python train.py --d_shared_expert=0 --activation="swiglu" --routed_scale=1.0 --balance_bias=false --scale_expert_input=true --init_std_router=0.00778 --lr_router=0.00089 --norm_eps=1e-06 --tie_embeddings=false --beta1=0.95 --seq_len=256
Below are experts of layer 4 (counted from 0) of a mixture-of-experts language model. Rows are named router (the router's row for the expert), down (a neuron's output weights, with its number) and show model dimensions 0-191. Each number is 128 + 24 x the weight over its row's rms, rounded and kept within 0 to 255.
Before each expert's rows: "raises" lists some tokens whose logits its average output raises strongly, later layers aside. This comes from a sample of Wikipedia text that the model never trained on.

# expert 3
raises: ",", " ", " the", " and", " a", " to"
router [102  84 112 148 121  98 185 138 128  90 140 150  93 117 102 123  66  88 135 136 108 131 179 138 171 116 138 120 150 124 137 117 128 117 119 134 120 108 103 121 118 137 113 127 133 127 153 127 139 126 108 113 137 131 136 100 108 151 109 149 135 141 130 152  87 135 149 145 133 177 132 100 122 148 146 110 132 122  90 122 149 114  93 103 159 128 111 112 140 126 137 144 100 152 155 155 131 136 118 144 164 153 210 115 135 144 137 141 146  99 165 118 127 101 141 128 133 112  98 109 129  97 147 149 155 131 141 123 134 137 135  93 167 163 142 154 161  88 116 146 166 143  84 147 145 117 107 152 135 123 128 111  85 103 120 122 131 129  41 124  73 175 135 141 143 125 134 128 132  99 138 157 118  89 102 125 145 192 171 109 123 102 128 122  69 128  97 128 106 147  96 139]
down11 [160 133 129 151 139 170 128 107 154 139 116 150 132 113  85 114 115  99  89 140 169 138 143 121 112 102 126 137 123  73 123 105 149 105 161 117 104 121 118 120  91 125 119 124 149  99 132 128 133  92  65 138 166 164 145 170 125 101 100 129 118 118 133 141  96 102 169 124 104 167 118 127 112 110 123 129 133 132 130 136 148 128 168 145 119 121 127 170 170 114 161 115 140 101 124 107 138 148 131 123 135 157 168 108  69 105  86 163 133 128 113  82  88  92 131 120 157 148 147 156 134 109 165  80 129 130 138  87 133 127 128  78 128 103 110 133 133 107 158 127 148  99 146 163 109 170 136 105  80 104 138 167  92  83 139 145 115 112 137 160 146 114 131 190 126 118 125 122 168 157  99 150 115 154 127 130 129 127 120 100 130 117 110 105 146 102 152 134 118  99 177  99]
down12 [100 103 138 122 139 125 112 148 145 136 143 165 141 151 118 156 186 114 134 135 126 112  90 123 139 133 151 121 158 159  96 128 117 144 153 101 136 131 111 105 125  85 135 158 135 129 164 120 150  90 140  80 119 100 147 122 140 128 103 118 160 120 133 110 134  99 105 170 132 143 151  97 190 153 132 108  78 123 160 130 115  98  67  89 156 147 117 125 116 152 130 134 185 148 150 156 118 105 143 108  98 112 161 120 126 190 123 120 163 108 108 125 115 111 125 110 136  86 142 142 166 164 129 129 155 141  85 169 151 111 153 169 139 111 151  93 164 102 129 106 166 100 134 108 111 151 120  93 119 108  99 105  95 145 135  87 142 131 166 126 145 136 112 141 149 204 133 148 117 122 120 156 166 138 135 136 129  99 119 126 138 152 147 132 149 133 100 143 127 115 146  90]
down13 [115 137 126 131 136 169  91 164 133 138 136 134 135 128 149 129  80 156 148 109 106 105 118 133 149 146  85 138 130 171 110 123 103 114 132 144 149 139 109 200 122 100 123 144  77  95 161 122 159  94 156 106  91 121 155 135 110 140 116 149 126 130 122  67 114 124 131 151 142 111 118  97 128 134 123 149  83 142 126 128  93 144 126 133 157 100 139 140 160 133 132 127 124 132 135 146 131 101 149 121 123 193 139  99 100 138 113 117 133 136 151 173  81 110 126  61 127 140 117 164 164  83  90 102 155  97 112 161 118 120  78 126 158 151 167 137 106  73  98 110  98 144 158 119 106 135 116 159 114 105 137 152  97 155 117  91 119 120 161 128 139 138 164 104 155 154 123 145 122 146 123 114 112 128 153 133  92 119 122 166 120 146 100  76 110 131 140 102 159 133 130 114]
down14 [143 164  76 115 104 138 119 180 108 121 175 124 114 100 133 177 104 130 138 126 135  93 137 157 121 151  89 133  79 121 131 162 122 207 154 103 134 167 137 169 127 165 115 133 104 154 142 107 126 138 149 143 151 100 102 152 135 146 134  84 129 146 136 118 129 149 116 111 141 119 144 130 141 133 131 146  85 111 114 146 100 151 137 123 104 130 108 155 160 118 125  88 129 131 160 130  99 153 131 171 111 114 123  99 141  95 128  87 102 131 117  97 139 138 145 141 113 127 100 107 125 136 136 103  97  88  98 149 127 129 150 131 149  93 130 116 138 102 145 133 102 149  80 142 108 105 152 146 114 157  87 161  86 124 124 129 129 108 153 137  83 100 142 107 135 102 123 124 104 119 178 120 116 158 136 115 141 119 118  81 119 108 122 139 159 126  91 102  99 128 217 157]
down15 [137 159 117 119 183 157  77 146 114 137 106 101 176 179 129 125 114 114 112 115 110 127 153 102 133 117  77 105 117 154 151 110 106  92 113 143 153 128 123 122  96 141 186 169 128 121 126 143  90 151 179 111 129 155 111  98 121 125 143 150 114 111 166 104 118 145 149 131 137 103 120 156 139 146 150 151 137  85 160 162 115  56 109 145 126 125 152 100  98 142 146 127 134 133 126 154 129 157 123 114 130 111  83 156 114 100 123 109  93 136 106 159 113 114  86 109 158 111 113 163 109 172 197 150 107 123 137 157 113 103 104 167 123 117 112 131 113 115 167 131 127 112  99 143 171 186 152 109 113 120 114 124 173 148 124 137 128 123 104 136 135 121 121 173 123 148  96 131 147 133 114 115  89 146 165 144 126 110 115 135 150 142 159 141 157 165 115 114 134 123 126 128]

# expert 4
raises: " ", ".", ",", " |", " a", " the"
router [147 110 129 128 114 114 151 134 122  91  96 122 120 123 144  72 127 159  95 120 109 126  66 152 137 155 159 129 129  91 123 146 109 156 136 116 104 118 127 165 120 126  91  96 123 122 151 161 115 143 135 141  82 179  90 111 110 193 113 130 137 146 101 136 116 168 134 116 112 135 125 145 121 156 127  91 172 121 107 163 163 129 139 102 173 123 123 139 133 149 132  88 169 139 122 138 128 110  90 162 144 112 117 129 185 140  60  90 114 146 132 174 111 102 110 140  99 119 140 116 146 133 152 140 132 137 160 105  74 123 123 126 140 117  75 135 128 118 103 126 152 134 124 184 111 105 132 138 116 129 127 160 121 137 121 158 138 152 128 122 179 148 182 142  94 116 114 143 141 122 158 126 137 118 120 145  87 171 106 166 155 129 129 147 105  98  98 127 133 136 157 153]
down13 [103 131 109 135 109 128  67 113 123 139 127  69 121 129 134 175 124  97 125 100 149 133  94  71 132 127 154 117 173 132 102 146 145 136 144 124 130  80 142  89 121 186 137 152 173 154 115 127 115 147 142 121 141 125 153 139 158 149 104 114 144 135 134  84 108 107 145 155 100 120  75 123 126 112 149 160 140 132 141 146 157 161 150 107 127 142 143 108 120 143 126 121 108 175 151 164 122  94  89 146 112  65 165 118 147 108 160 111 109 127 130 119 105 110 145 153 111 143 127 133 163  78 152 142 162  99 122 182  94 159 102 132 112 152 162 125 133  78  90  74 145 105 141 118 136 122 155 108 136 136 118 108 122 162 162 121 121 119 136  88 102 149 143 101 159 125  98 124  90 127 122 116 106 119 123 108 103 113 108 123 134 142 114 104 127 157 159 138 138 132  84 122]
down14 [128 119 136 122 136 121 109 143 184 152 114  98 150 125 168 107 106 147 141 102 100 110  90 162 140 113 122  80 124 166 110  86 146 114 108 149 134  83 110  94 119 136  86 151 131 103 125 149  79 110 142 121 150 130 129 121 147 139 122  99 110 112 124 129 128 146 142 122 110 155 127  73 104 153 115 106 110 121 170 108  85 119  99 104  95 102 142  84  99 104 170 151 134 149  84 127 100 128 139 151 118 141 168 109 113 140 139 112 170 138 151 132  93 147 147 107  90 202 146 136 123 111  89 107 123 155 122 129 126 134 157 132 139 111 196 141 135 171 151 132 124 111 105 141 124  99  84 125 136 136 138 129 162 118 138 130  99 150 164 138 108 133  92 106 115 154 124 158 128 104 105 142  95 123 170  99 100 114 109 135 140 163 172 111  78 118 129 140 163 130 131 114]
down15 [150 121 105 142 162 113 126 121 156 189 132 142  93 138 115 122  72 139 158 159 152 104 116 139 135 135 137 127  91 121 136 106 130 130 151 136  86  96 102 167 114 133 100 152 145 122 158 156 120 117 169 118 138 147 118 128 136 122 123 150 134 110 157  68  94 122 134 100 109 116  99 116 128 150 109 126 171 108 147 156 192 100 157 101 127  76  79 136 167 127 133  83 134 124 112 143 131 136 122 152 123 118 152 140 110 123  87 118 162 132  88 135 150 181  88 116 159 135 158 111 116 102 138 128 128 129 155  79 108 105 131 120 107 142  85 165 149 115 139 125 173 121 100 138 139 150 113 121 132  98 133 144 162 102 139 141 147 193 126 150 132 112  97 127 119 114 112 140 145 123 130 124 156 125 103 206  97 127 115 129 123 159 131 140 111 116  97  88 139  99 135 103]
down16 [173 158 135 150 114  94 120 139 168 106 129 122 122 114 125 119 153 139 123 142 139 113 119  85 148 114 129 138 107 125 127 121 150 107 153 163 135 117 157 149 155 124 136 107 165 146 123 140 132 150 152 152 139 123 139 140 120 118 100 121 169 133  56 129 103 145 123 182 106 129 111  98 158 176  81 120 158 115  87 137 104 109  87 122 109 122  79 117 112 135 118 159 157 111 168 113 119 125 101 131 120 124 184 144 145 131 162 133  97 142 100 143  73 179 133 139 143  81 118 143  82 147 160 126  87  68 109 105 156 109 216 124  94 137 105 132 147 125 118 105 108 110 150 140 129  90 129 167  85 138 158 130 133 129 140 120 130 187 135 133 139 117 127 102 119 124 105 112 147 106 117 171 117 110 140 135 148 134 130 132 151 117 134 107 122 115 133 130 110  95 138 137]
down17 [ 80 123 115 133 143 125 125 151 117 137 133 119 131 122 124 140  95 139 105 135 109 101 146 100 138  79  85 105 120 163 144 132 103 136 123 147 164  92 182 103 134  83 134 149 149 129 127 121 128 110 125 144 134 129 117 148 145 137 222 118 149 133  99 144 109 120 135 114  77  91 123 126 113 114 120 115 126 109 155 102  94 141 113 128 113 145 161  73 148 125  94 137  97 131 126 129 136 144 147 147  90 111 107 125 144 123 155 116 154 124 142 149 127 168 154 163 134 111 115 140 123 161 145  83 109 157 110 104 130 181 116 174 137 123 148 136 125 146 131 165 143 173 101 137 144 101 138  99 146  75 184 156 100 131 125 145 114 167  98 150  96 107  90 128 107 125  87 141 162 127 163 152 122  96 173 107 118 126  97 140 121 141 166 138 148 129 148  75 155 135 136 135]

# expert 2
raises: "-", ".", " and", "'", ",", " in"
router [136 132 139 145 105 115 103 142 148  66  80 133 124 160 118 107 110 144 141 108 104 142 161 114 127 149  97 159 154 122 113 127 103 138 104 180 125 110 117 136 107 153 128 157 105 145 110 162 125 128 104 105 122 132 113 108 135 130 108 146 172 144 111 142 110 109 145 135 144 122 109 152 118 147 117 112 178  79 121 107 238 123 150 125 124 109 131 113 120  88 124 123  83 107 104 114 119 127 139 126 118 100 138 139 127 122 111  94 103 139 139 117 142 110 109 149 103 155 133 169 145 102 141 114 123 161 150 110 138 131 101 129 111 171 137 184 130 147 179 123 137 118  99  73 153 108 121 109 140 123 142 124 123 106 136 136 128 158  92 145 125 171 107 150 158 135 171 129 128 171  86 113 102 119 101 160  63 120 134 130 131 120 135 136 114 133  94 103 141 196 107 123]
down11 [150 117 154 169 132 133  98 160 116 113 120 122 130 164  92 116 137 108 127 104  78 174 152 145 116 152  63 110  87  91 138 116 164  92 143  86 128 145 153  81 146 102 128 116 143  97 134 115 139 126 151 101 143 117 130 155 161  95 122 168 128 138 130  77 145 126 121 113  87 131 120 144 145 111 134  86 107 127 119  99 146 157 119 141 146 141 122 129 102 112 130 129 106  93  94 154 159 149 157 125 163 120 103 168 122 182  69 133 132 148 105 119 167 117  88 132 137 137  97  57 110 146 170 110 138 119  94 132 117  83 108 148 130 137 128  82  81 100 143 143 124 133 102 116 158 111 125 142 117 113 121 105 127 123 138 141 125 152 141 138 130 137 123 114 127 112 167  83 134  90 129 139 122 138 124 141 163 108 171 145 121 169 131 110 149 148 104 139 154 167 128 119]
down12 [149 138 119 112 122 143 102 151 136  78 109 147 133 128 128 129 109 110  99 121 120 132 161 126 123 151 154 103 149 137 137  92 132 122 124 123 158 107 148 104 132 140 136  91 156 154 129  95 155 124  94 175 114 111 109 107 146 139 134 147 177 169 112 154 116 143 124 166 151 114 128 119 164  84 154 140 139 144 121 144  98 144 116 150 119 148 183  98 130 109 150 105 113  97 116 122 133 133 143 114 113  85 115 158 159 119 114  78 151 168 157 123 146  95 132 102 113  64 117 135 104 117 174 149 122 156 107 113 150 151 136 112 166 134 137  93 162 128 164 116  78 105 137 167 137 138 132 102 124 140 190 133 135 125  95 151 184 154 149 140 144 175  85 155 104 147 151 126 131 148 103 127 143 152 168 103 112 154 119 131 156 128 173 154  99 118 159 180 140 142 128 110]
down13 [188 137 123 121 151 123  85 153 161  67 106 108 135 148 132 114  88 163 198 143 119 120 149 115 131 111 136 143 137 120 156 131  86 144 101 156 129 116 123 112 113 138 140 138 156 167 124 111 129 134 133 126  72 129 136  98 119 127 142 142 135 172 131 127 136 121 175 145  89 128  98 112 174 148 147 107 103 108 131 128 135 146 124 129 138 127 142 115 102 110 113 136 127 105 124  96 126 118 161 133 122 119 178 117 139  94 144 135 116 173 143  98 108 109 192  99 129 155 112 149 152 132 147 146 120 112 141 130 155 134 145 117 120 173 121 156  81 101 135 105  81 104  99 148 134  94 160 125 121 141 139 143 128  75 174 105  89 117 112 131 124 132 121 188 122 135 143 169  99 162  90 127 113 100 173 114 136 107  99  88 107  92 142 111 105 121 109  94 108 135 148 134]
down14 [145 124 119 141 166 137  94 142 113  96 110  98 171 115 125 116  96 101 100 104 154  99 108 107 101 113 145 127 113 116 141 143 123 144 140 122 133 142  88 126 136 152 153 112 171 149 125 126 115  93 158 112 118 124 160 143  92 148 111 172 128 141 119 122  94 132 147 147  83 153 143 160 164 157 133 151 138 133 163 104 127 152 134 168  98 110 183 172  99 113 158 113 141 170  97 148 134 149  51 142 138 161 179 125 135 155 148 139 116 148  94 123 112 134 116 113 120 146 128 130 131 125 127 165 105 122 118 147 137 121 126 127 133 124 136 153 108 130 102 124 112 128 149 100 112 130 142 151 143 112 117 143 133 177 150 152 140 138 134 157 110 128 116 113 137 138 145 151 167 182  95 150 105  77 183  69 129 121 143 116  98  96  80 143  90 137 124  67 137 114 168 111]
down15 [100 145  85 170 123 108 146 109 108 112 133 100 102 153  95 148  99 121 136 116 142 138 145 146 160 171 109 151 139 126 154  77 140 109 134 163 146 101 167 117 127 112  82 134 100 122 132 124 145 158 113 122 159 126 128  78  72 128 173 150 140 100 138 110 117 138 154 129  87 159 104 126  83 107 101 176 145 156 131 116 112 120 132 141 112 123 150 109 115 139 107 127 103 146 101  92 126 127 134 125  97 168 144 175 142 127 143 115 155 116 166  99  95 118 120 132 116 105  97 117 105 106 125 120 107 129 115 121 142  84  54 139 105 129 126 164  76 147 186 122 118 171 170 115 128 141 116 140  89 140 131 114 136 140  87 139 114 119 123 130  82 151 154 136 104 103 125 127 129 172 113 157 109 117 156 153 118 125  88  98 126 140 144 124  94  90 139 126 142 133 169 152]

# expert 0
raises: " ", " |", " and", "-", ",", "."
router [150 124  92 106 102 105 153 125  99 139 145 119  95 101 184 156 154 163 117 110 102 120 134 138 138 144 127 114 147 117  83 117  83 127 156 100 117 102 103 141 136 127  78 112 124 138 129 150 114 125 132 106 135 138 118 131 108 114  96 120 136 102  94 118 170 123 104 131 141 171 132 160 159 118 130 130 156 105 128 185 153  65 141 108 156 134 115 138 122 139  92 103  55 145 112  92 117 160 130 136 170 136 157 128 141 167  77 150 151  97 121 182 113 104 102 147 112 177 113  97 111 134 126 151 137 121 156 166 118 144 131 136 137 126  65 133 173 102 125  95 129 123 146 130 101 125 134 106 151 105 112 117 116 131 107 141 148 135 131 102 128 133 154 128 128  65 138 117  89 170 129 128 121 128 106 170  87 100 141 158 103 147 135 111 110 148 104 138 136 148 131 157]
down10 [144 153 147 104 195  73 110 138 136  92 119 109 110  95 150 127 132 136 121 108 185 131 172 109 102 125 102  93 136 149 157 134 109 158 160 144 151 149 133 135  71 130 129 106 103 173 108 138 144 165  85 160 131 149 130 187 136 110 102 118 110 111 152 102 155  92 123 129 128  85 106 123 118 100 105 150 141 116 128 109 152  99 161 146 107 167 103 130 143 133  72 123 150 127 144  98 128 130 107 131 115 183 166 120 124 110 144 141 143  70 138  79 104 140 134 116 122 119 127 121 119 117 116 116 121 140 129 144 150 129  95  84  79 130 129 143 124 157 128 134  69 118 140 121 102 157 145 136 109 126 135 129 112 154 111 142 119 120 126 158 132 131 147 149 128 140 125 140  83  80 102 108 124  76  72 120 119  96 106 155 158 123 126 106 125 112 124 139 106 117 154 127]
down11 [141 112  97 100 100 156 145 133 148 122 109 164 105 111  76 133 137 134 102 139 110 135 115 109 124 122 147 134 119 130 141 137 108 118 126 124 134 125 162 123 149 110 119  93 109  69 112 149 112 133 122 128 140 131  90 109 134 127 104 118 172 122 152 164 133 137 110 153 126 150 141 136  77 127 135 114 113 154 139 103 113 129 154 147 166 178 142 118 138  94 116 110 141 132 178 132 128 116 116 100 133 148 104  87 156 129 123 124 150 148 143 115 122 108  91 180 110 133 121 137 107 127 138 104 123 115 138 101 114 115 106 132 118 114  89 122 133 103 103 125  90 110 143 106 162 150 131 119 156 101 141  82 106 177 137 121 141 122  80 128 134  86  81  72 107 112 154 188  88 183 106 155 143  99 156 118 146 145  66 158 140 181 161 138 154 154 145 130 155  81 139 176]
down12 [128 131 114 143 103 165 151 171 135 130  83 117 153 142 141 109 129 147 122 124 160 140 106 134 123 102  98 139 164 180 156 125 135 142 113 134 142 136 173 115 141  98 161 127 149  78 131 124 126 158 101 126 148 113 132 115 125 111 126  90  81  89 144 126 153  86 136 120 166 133 140 111 132 160 103 126 145 151  92 125 153 137 114 140 104 122 136 129 158 136 150  87 133 104 114  82 128 121 128 127 100 185 104 134  93 148 119 146  90 109 140 100 113 157 139 179  76 150  91 122 104 103  72 138 160 130  81 183 121 143 156 120 149 123 141 130 107 114 154 126 157 146 134 151 138 175 119 158 139 120 118 103 128 147 116 119 147 131 135  95 128 125 141  85 132 133 127 137  94 103 180  59 100 123 142 147 166 121 124 126 162 145 146 163 165 116 148 147 105 117 155 103]
down13 [101 139 130 138 108 115  96 163 127  98 120 119 123 118 165  83 195 149 117 147 115 136  82 135 181 112 120 163  85  98 134 136 132 111  71 141 136 113 157 143 143  97 130 127 104 141  96 127 142 125 158  96 120 147 141 117 107 144 142  99 126 128 154 126 183 159 133 132 186 156 141 132 112  87 144 174 111 116 142 145 161 105 137 135 127 142 128 144 117 134 140 132 102 136 138 163 117 119 137 144 152 104 174 129 128  96 139 182 148  88  91 124  89 172 122 158 151 171 134 103 106 110 156 126 121 163 138 110  74 144 109 145 106 151 108 148 148  91 151 127 149 120 155 145 126 151 127 156 143 117 132 154 137 134 129 114 134 159 110 108 131 134 121 105  75 127 109 173 115  98 124 101 132  97 145 130 149 136  75 141 161 139 160 163  87 132 148  96  99 140 138 128]
down14 [138 152  95 143 118 143  95 119  95 130 144 118  74  87 127 112 122  91  81 195 156 154 143 109 131 116  87 151 122 114 163 146 146 100 123  95  72 135 138 153 128 146 122 156 113 106  88  99 130 133 143 121 178 133 141 145 129 111 133 145 134  94 112 144 165 129 149 137 133 169 116 143 186 130 143 120 139 141 133 121 150 117  84 119 126 158 117 123 113 125 120 153 127 111 105 113 147 138 134 154 116 137  93 131 123 127 126 139 128  89 133 105 137 126 122  79 152 161 175  98 145  97 111 147  84 111 118  97 130 102 153 115 139 129 117 103 126 136 132 177 139 123 174 156 151 133 139 121 120 167 142 137  92 136 100 127 126 104 181 118 153 119 115 186 139  92 134 161 115 119 132 121  98 115 187 122 161 128 171  65 133 104 107 145 148 130 109 150 146  93 114 106]

# expert 1
raises: ",", ":", "-", " in", ".", " to"
router [149 132 119 144 136 112 156 182 172 130 140 106  85 108 154 113  80 107 125 137  95  94  77 111 122 144 127 114  99 127  94 127 174 114 144 151 110 113 130 162 134 140 141 130 143 106 120 145 165 128 139 128 146 129 153 142 100 122 140 132 140 125 139 107 113 160 147 160  84 130 100 117 135 146 123 164 110  90 118 123 148 109 145 147 156 126 129 114 143  98 110 100 162 177 140 108 136 141 147 139 113 123 137 116 142 144 146 114 160 114  78 170 143 120 119 139 119 144 155  75  91 101 134 124 127 106 130 145 117 102 113  90 160 148 137 152 159 155 134 126 155 119 106 163 146  89 136 172 143 145 144 128  89 180 109 132 184 119 127 171 124 111 116 131  99 125 122 105  87 149 118 136 132 147 151 112 128 136 127  95 187 151 104 154 140 106 118 108 129 176 212 158]
down10 [ 98 123 105 150 142 117 145 177 134 130 135 130 117 133 138 142 184 101 108  81  94  99 123 100 142 128 139 153 127  98 141 138 151 132 138 145 137  94 114 141  87  89 161 120 130  96 130 113 125 147 119  85 108 119 146 157 113 147 124 127 139 143 109  78 139 137 155  96 123  90 105 114 154 102  94 148 121 117 105 129 117 157  93 153 150 133 178 120 127  93 105 103 153 109 124 146 120 116  98 165 112 114 147 148  97 118 133 133 164 130 133 104 153  96  84 126 143 129 133 114 111 128 147  84 112 134 107 162 143 125 115 137 131 104 120  78 126 164 114 112  83 147 182 152  95 141 123 160 176 121 122 124  98 117 116 141 115  74 157 169 144 111 137 117  63 168 128 150 127 128  61  96 167 116 112 120 149  83 154 149 106 109 110 143  87 146 144 124 145 124 146 119]
down11 [129  94 130 164 107 128 132 142 124 108 152 127 158  98 130 170 125 144  99 111 126  99  91 108 127 140 126 134 171 119 119 123 121 158 156 169 122 113 162 125 135 146 108  90 142 109 120  98 154 135 112  83 161 136 102 158 111 119 131 129 131 126 116 160 138 128 153  94 143 116  96 147 121 210 126 118 161 105 124 112 171 103  85  98 111 160 136 136 141  96 161 126 148 133 134 123 143 149 125 106 105 124  98 196 158 168 179 107  93 106 135 138 150 133 141 122 106 172 121 111 152 138 117 124 144 106 153 167  91  88 158 119 149  99 130 112 175 132 129 141 132 148 139 110 138  99 102 120  98 111 135  93  66 111 100 141 116 126 104 144  93 178 106 138 154  91 112 128 143 122 173 108 172 130 140 113 130 154 121 131 124 113  98 173 121 126 153 133 129 115 141  88]
down12 [139 119 147  56 143 125 157 171 108 113 113 114 118 134 121 110  95 154 136 102 133 150 133 138 168 122 108 105 130 111 175  95 105 148  89 142 127 109 120 131 125 158 151  85 136 115 132 100 131 146 158 143 143 147 134 146  89 108 127 132 149 148 122 119 101 172 120 119 146 142 151 118 114 113 108 135 154  87 140 147 141 139 163 187 150 123 174 129 115 128 136 136 171 121 118 152 129 142 155 110 135 145 153 130 121 149 135 102 160 132 138 105 141 159 125 102 131 156 187 125 109 148  98 168 183 158 128 157 126 116  63 128 143 129  76 120 114 160 142 124 107 134  86 124 129 129 131  99 121  64 124 137  82 121  99 107 106 128 128 137 104 118 110 196 137 105  88 122  97 141 114 113 159 122 108  92 139 104 111 101 100  93 131 129 120  80 131 140 160 141 161 144]
down13 [127 131 117 123 134 176 143 159 131 131  93 117  94 143 125 151 162  83 130 103 138 121 136 135 123 120 140 125  81 108 136 153 126 134 116 168 121 169  79  88 144 130 107  97 124 110  85 120  97 185  95 117 132 128 140 126 137 152 154 161  83 160 136 127 102 137 153 129 116 115  82 117 135 124 146 151 141 131  87 104 156 128 134 146 109 152 113 136 128 124  88  84 113 107 109 138 125 104 158 169 150  98 108  82  86  90 146 120 106 140 155 179 154 174 152 132  89 128 174 121 138 124 113 199 132 145 103 156 125 131 147 120 167 145 115 124 142 152 129 142 124 135 116 117 124 153 161 111 113 172 115 161  95 113 106 130 170 111 143  61 152  98 169 156 141 109 108 111 141 111 153 157 116 152 112 125 128 132 150 130 117  97 119 156 112 124 107 109 119 127 102 147]
down14 [132 118 135 107  96 112 148  70 130 187 123 126 187 138 128 154 116 135 114 116 128 136 107 164 118 137 169 140 146 110 154 128  89 198 124 105 139  78 124  72 110  95 155 158 137 123  72 163 107 195 153 118 157 131 132 162 125 132 123  77 126 148 143 123 115 136 116 126 108 137 108 149 117  67 171 102 138 123  93 125 137 130 110 167  95 151 148 101  95 160 129 124 158 146  86 157 173 122  93 168 154 148 149 131  98 138 122  96 154 142 135  90 168 150 124  91  93 144 131 137 118 145 117 115 139 130 129 131 121 110 121 125 143 127 132 127 166 109 104 136 162 103 130 133 154 139 121 126 145 135 133 165 135 106 118 130 131 138 157 155 103 132 140 119 120 151 156 151 108 121 132 120 119 129 144 103 140 134 141 117 184 110 145  88 108 121 114 130 170 135 165 121]

# expert 5
raises: ",", "-", ".", " ", "s", " and"
router [161  76  88 127 124 143 122 131 114 131 102 127 118 112 128 155 131 151 115 119 134 100  79 137 152 102 134 143 119 115  78 125 148 135 164 104 133 138 118 149 141 159 116  97 189  96 138 120 124 123 102 135  95 143 164 124 111 152 146  82 167 125 128  93 142 169 153 125 138 125 154 137 138 156 147  91 129 113 113 115 146 105 101 129 143 112 109 152 134 129 116 107 114 118 121 160 143 118 105 109 137 152 118  98 173 137 101 151 139 168 150 166  86 115 130 155  64 157 111 122 114 101  94 109 101 114 123  95 124 155 108 120 157 124  96 141 163 119 134 135 125 143 114 142 113 109 123  79 158 123  98  96  96 151  91 118 142 118 130 146 149  85 134 166 131 139 122 121 110 193 165 131 167 126 112 122 127 126  92 120 210 143 112 112 135 137 119 173 129 129 180 106]
down10 [168 152 103 156 129 131 142  82 191 141 134 105 166 149 139 100 137 127 128 123 176 141 129 146 111 156 189 130 127 131 123 135 112 132 125 131 148  92 180 151 143 116  97 134 165 144 142 138 116 113 156 128 109 131  91 155 159 138 106 150 132 109 102 125 153 113 107 118 146 162 127 150 190 144 110 111 117 125 159  87 100 117 170 178 151 121  95 146 111 159 114 104  95 123 146 121 125 111 162 139 131 138  78 167 150  78 117 140 121 110 126 123 109 132 201 123  95 148  99 117 113 142 143 145 135 147  99 136  99 116 137 136 143 144 153 141 124 111 127 112 169 137 135 118 141 136 119 120  96 136 156 114 155 124 117 130 112 115 143 117  65 136 111 145 135 147 172 165 153 104 135 134 108 125 122 105 100 156  90 140  77 159 190 149 106 125 113 136  92 110 118 141]
down11 [ 87  98 129 187 142 125 101 100 133  96 125  89 137 145 162 149 144 164 149 135  92 149  82 131 144 120 135 110 167 137 140 152  99 158 142 148 126 109 142 104  98 139 131 140 129 113 158 131 111 112 157 164  73 141 119 203 102  97 142 111  84 149  99 134 151 156 153 123 121 128 159 139 137 147 116 103 119 151 122  88 136 102 139 127 155 161 124 146 133  94 102 167 132 116 127 105 136 121 136 180 144 141 121 153  77  97 136 139 153 129 112 125 156 105 159 131 122 160 122  95 112 135 114 127 135 140  90 128 111 118 128 157  83 118 135 103 153 115 186 136 129 166 119 114 139 170 112 146 138 133 117  68 106 152  82 128 131 108 114 142 135 132 150 136 119 125  81 155  96 150 116 126 168 156 169 125 108  73 117 144 138 117 112 112 168 130 109 105 122 128  99 128]
down12 [154  82 140 147 173 131 151 123 116 115 169 157 143 128 138 163 172 115 120 105 113 132  88 128 104 128  77 109 158 129 135 155 120 111 124 134 133 104 171 171 132 145 133 118 171 121 114 165 122 103 128 162 118 147 145 136  74  90 122 126 152 168 167 167 151 120 106 121 120 159 101 156 105 143 107  82 105 106 105 115 116 123  82  97 153 124 113  98 135 130 150 122  87 148 131 141 135 149 124 108 107 138  96 132 115 153 124 116 133 127 100 172  92 170 111 123 123 104 116 147 124 122  77 129 147 114 170 117 167 132 132 125  84 144 155 172 136 138 158 156 178 134 106 126 164 107 120 134 156  96 117 177 128 155 160 140 135 127 141 125 137 174 113 100 129 107 145 138 126 120  65 141 101 104 119 144 168  81 152 117 146 152 146 120 158 109 150 107 129 132 142 125]
down13 [149 119 113 136 105  95 155 109 148 125 134 118 136 124 126 154 148 103 123 127 149 121 109 148 138 120 137 174 110 130 122  94 114 129 118 126 146 113 130 145 145 118 111 157 160 175  99 133  92 161  79 141  99 116 161 157  90 103 135 137 156  91 181 117 138 150 138 142 136 133  89  89 127 102 165 110 108 151 111 120 127 126  87 105 163 177 106 111 136  87 178  98 151 127 101  98 120 121 174  92 108 159  91 124 186 117 135 141 159 141 130 130 141 103 129  97  83 138 113 150  92 185 133 129 145 133 151 112 157 147 180 127 138  85 116 123  71 155 168 131 125 111 144 128 143 104 100  98 150 170 140 119  98 123 127 140 132 116 124  65 137  94 107 128  95 128 124 163 132 119 127 108 134 104 136 137 101 124  99 135 130 143 130 115 103 113 116 132 164  98 119 169]
down14 [ 87 114 150 183 130 131 119 105 100 123 113 160 100 202 164  92 169 131 124 156 135 143 126 140 159 137 119  70 130 152 153 142 132 163 160 122 162  93 118 126 119 144 141 145 112 106 142  97  97 125 117 124 179 136 162 111 126 107  88 124  94 125 127 115 155 139 141 127 102 133 156 125 124 139 149 117 134 135 164  99 130 101 171 110 127 102 120 118 147 164 142  82 123 115 148 120 173 119 133 108  92 156 137 152 120 131 143 119 101 111 137 157  77 109 120 142 112 125 122 156 139  94 139 113 125 132 144 156 144 132 152 117 143 118 122 110 140 115 155 154 144 127 119  92 139 128 157 130 115 128 152  91  82  94 121 145 146 155 162 101 107 126  71 161 101 128  96 160  98 105 110 117 135 108 144 109 152 157 171  86 105 137 130  90 111 103  74 131  94 125 182 149]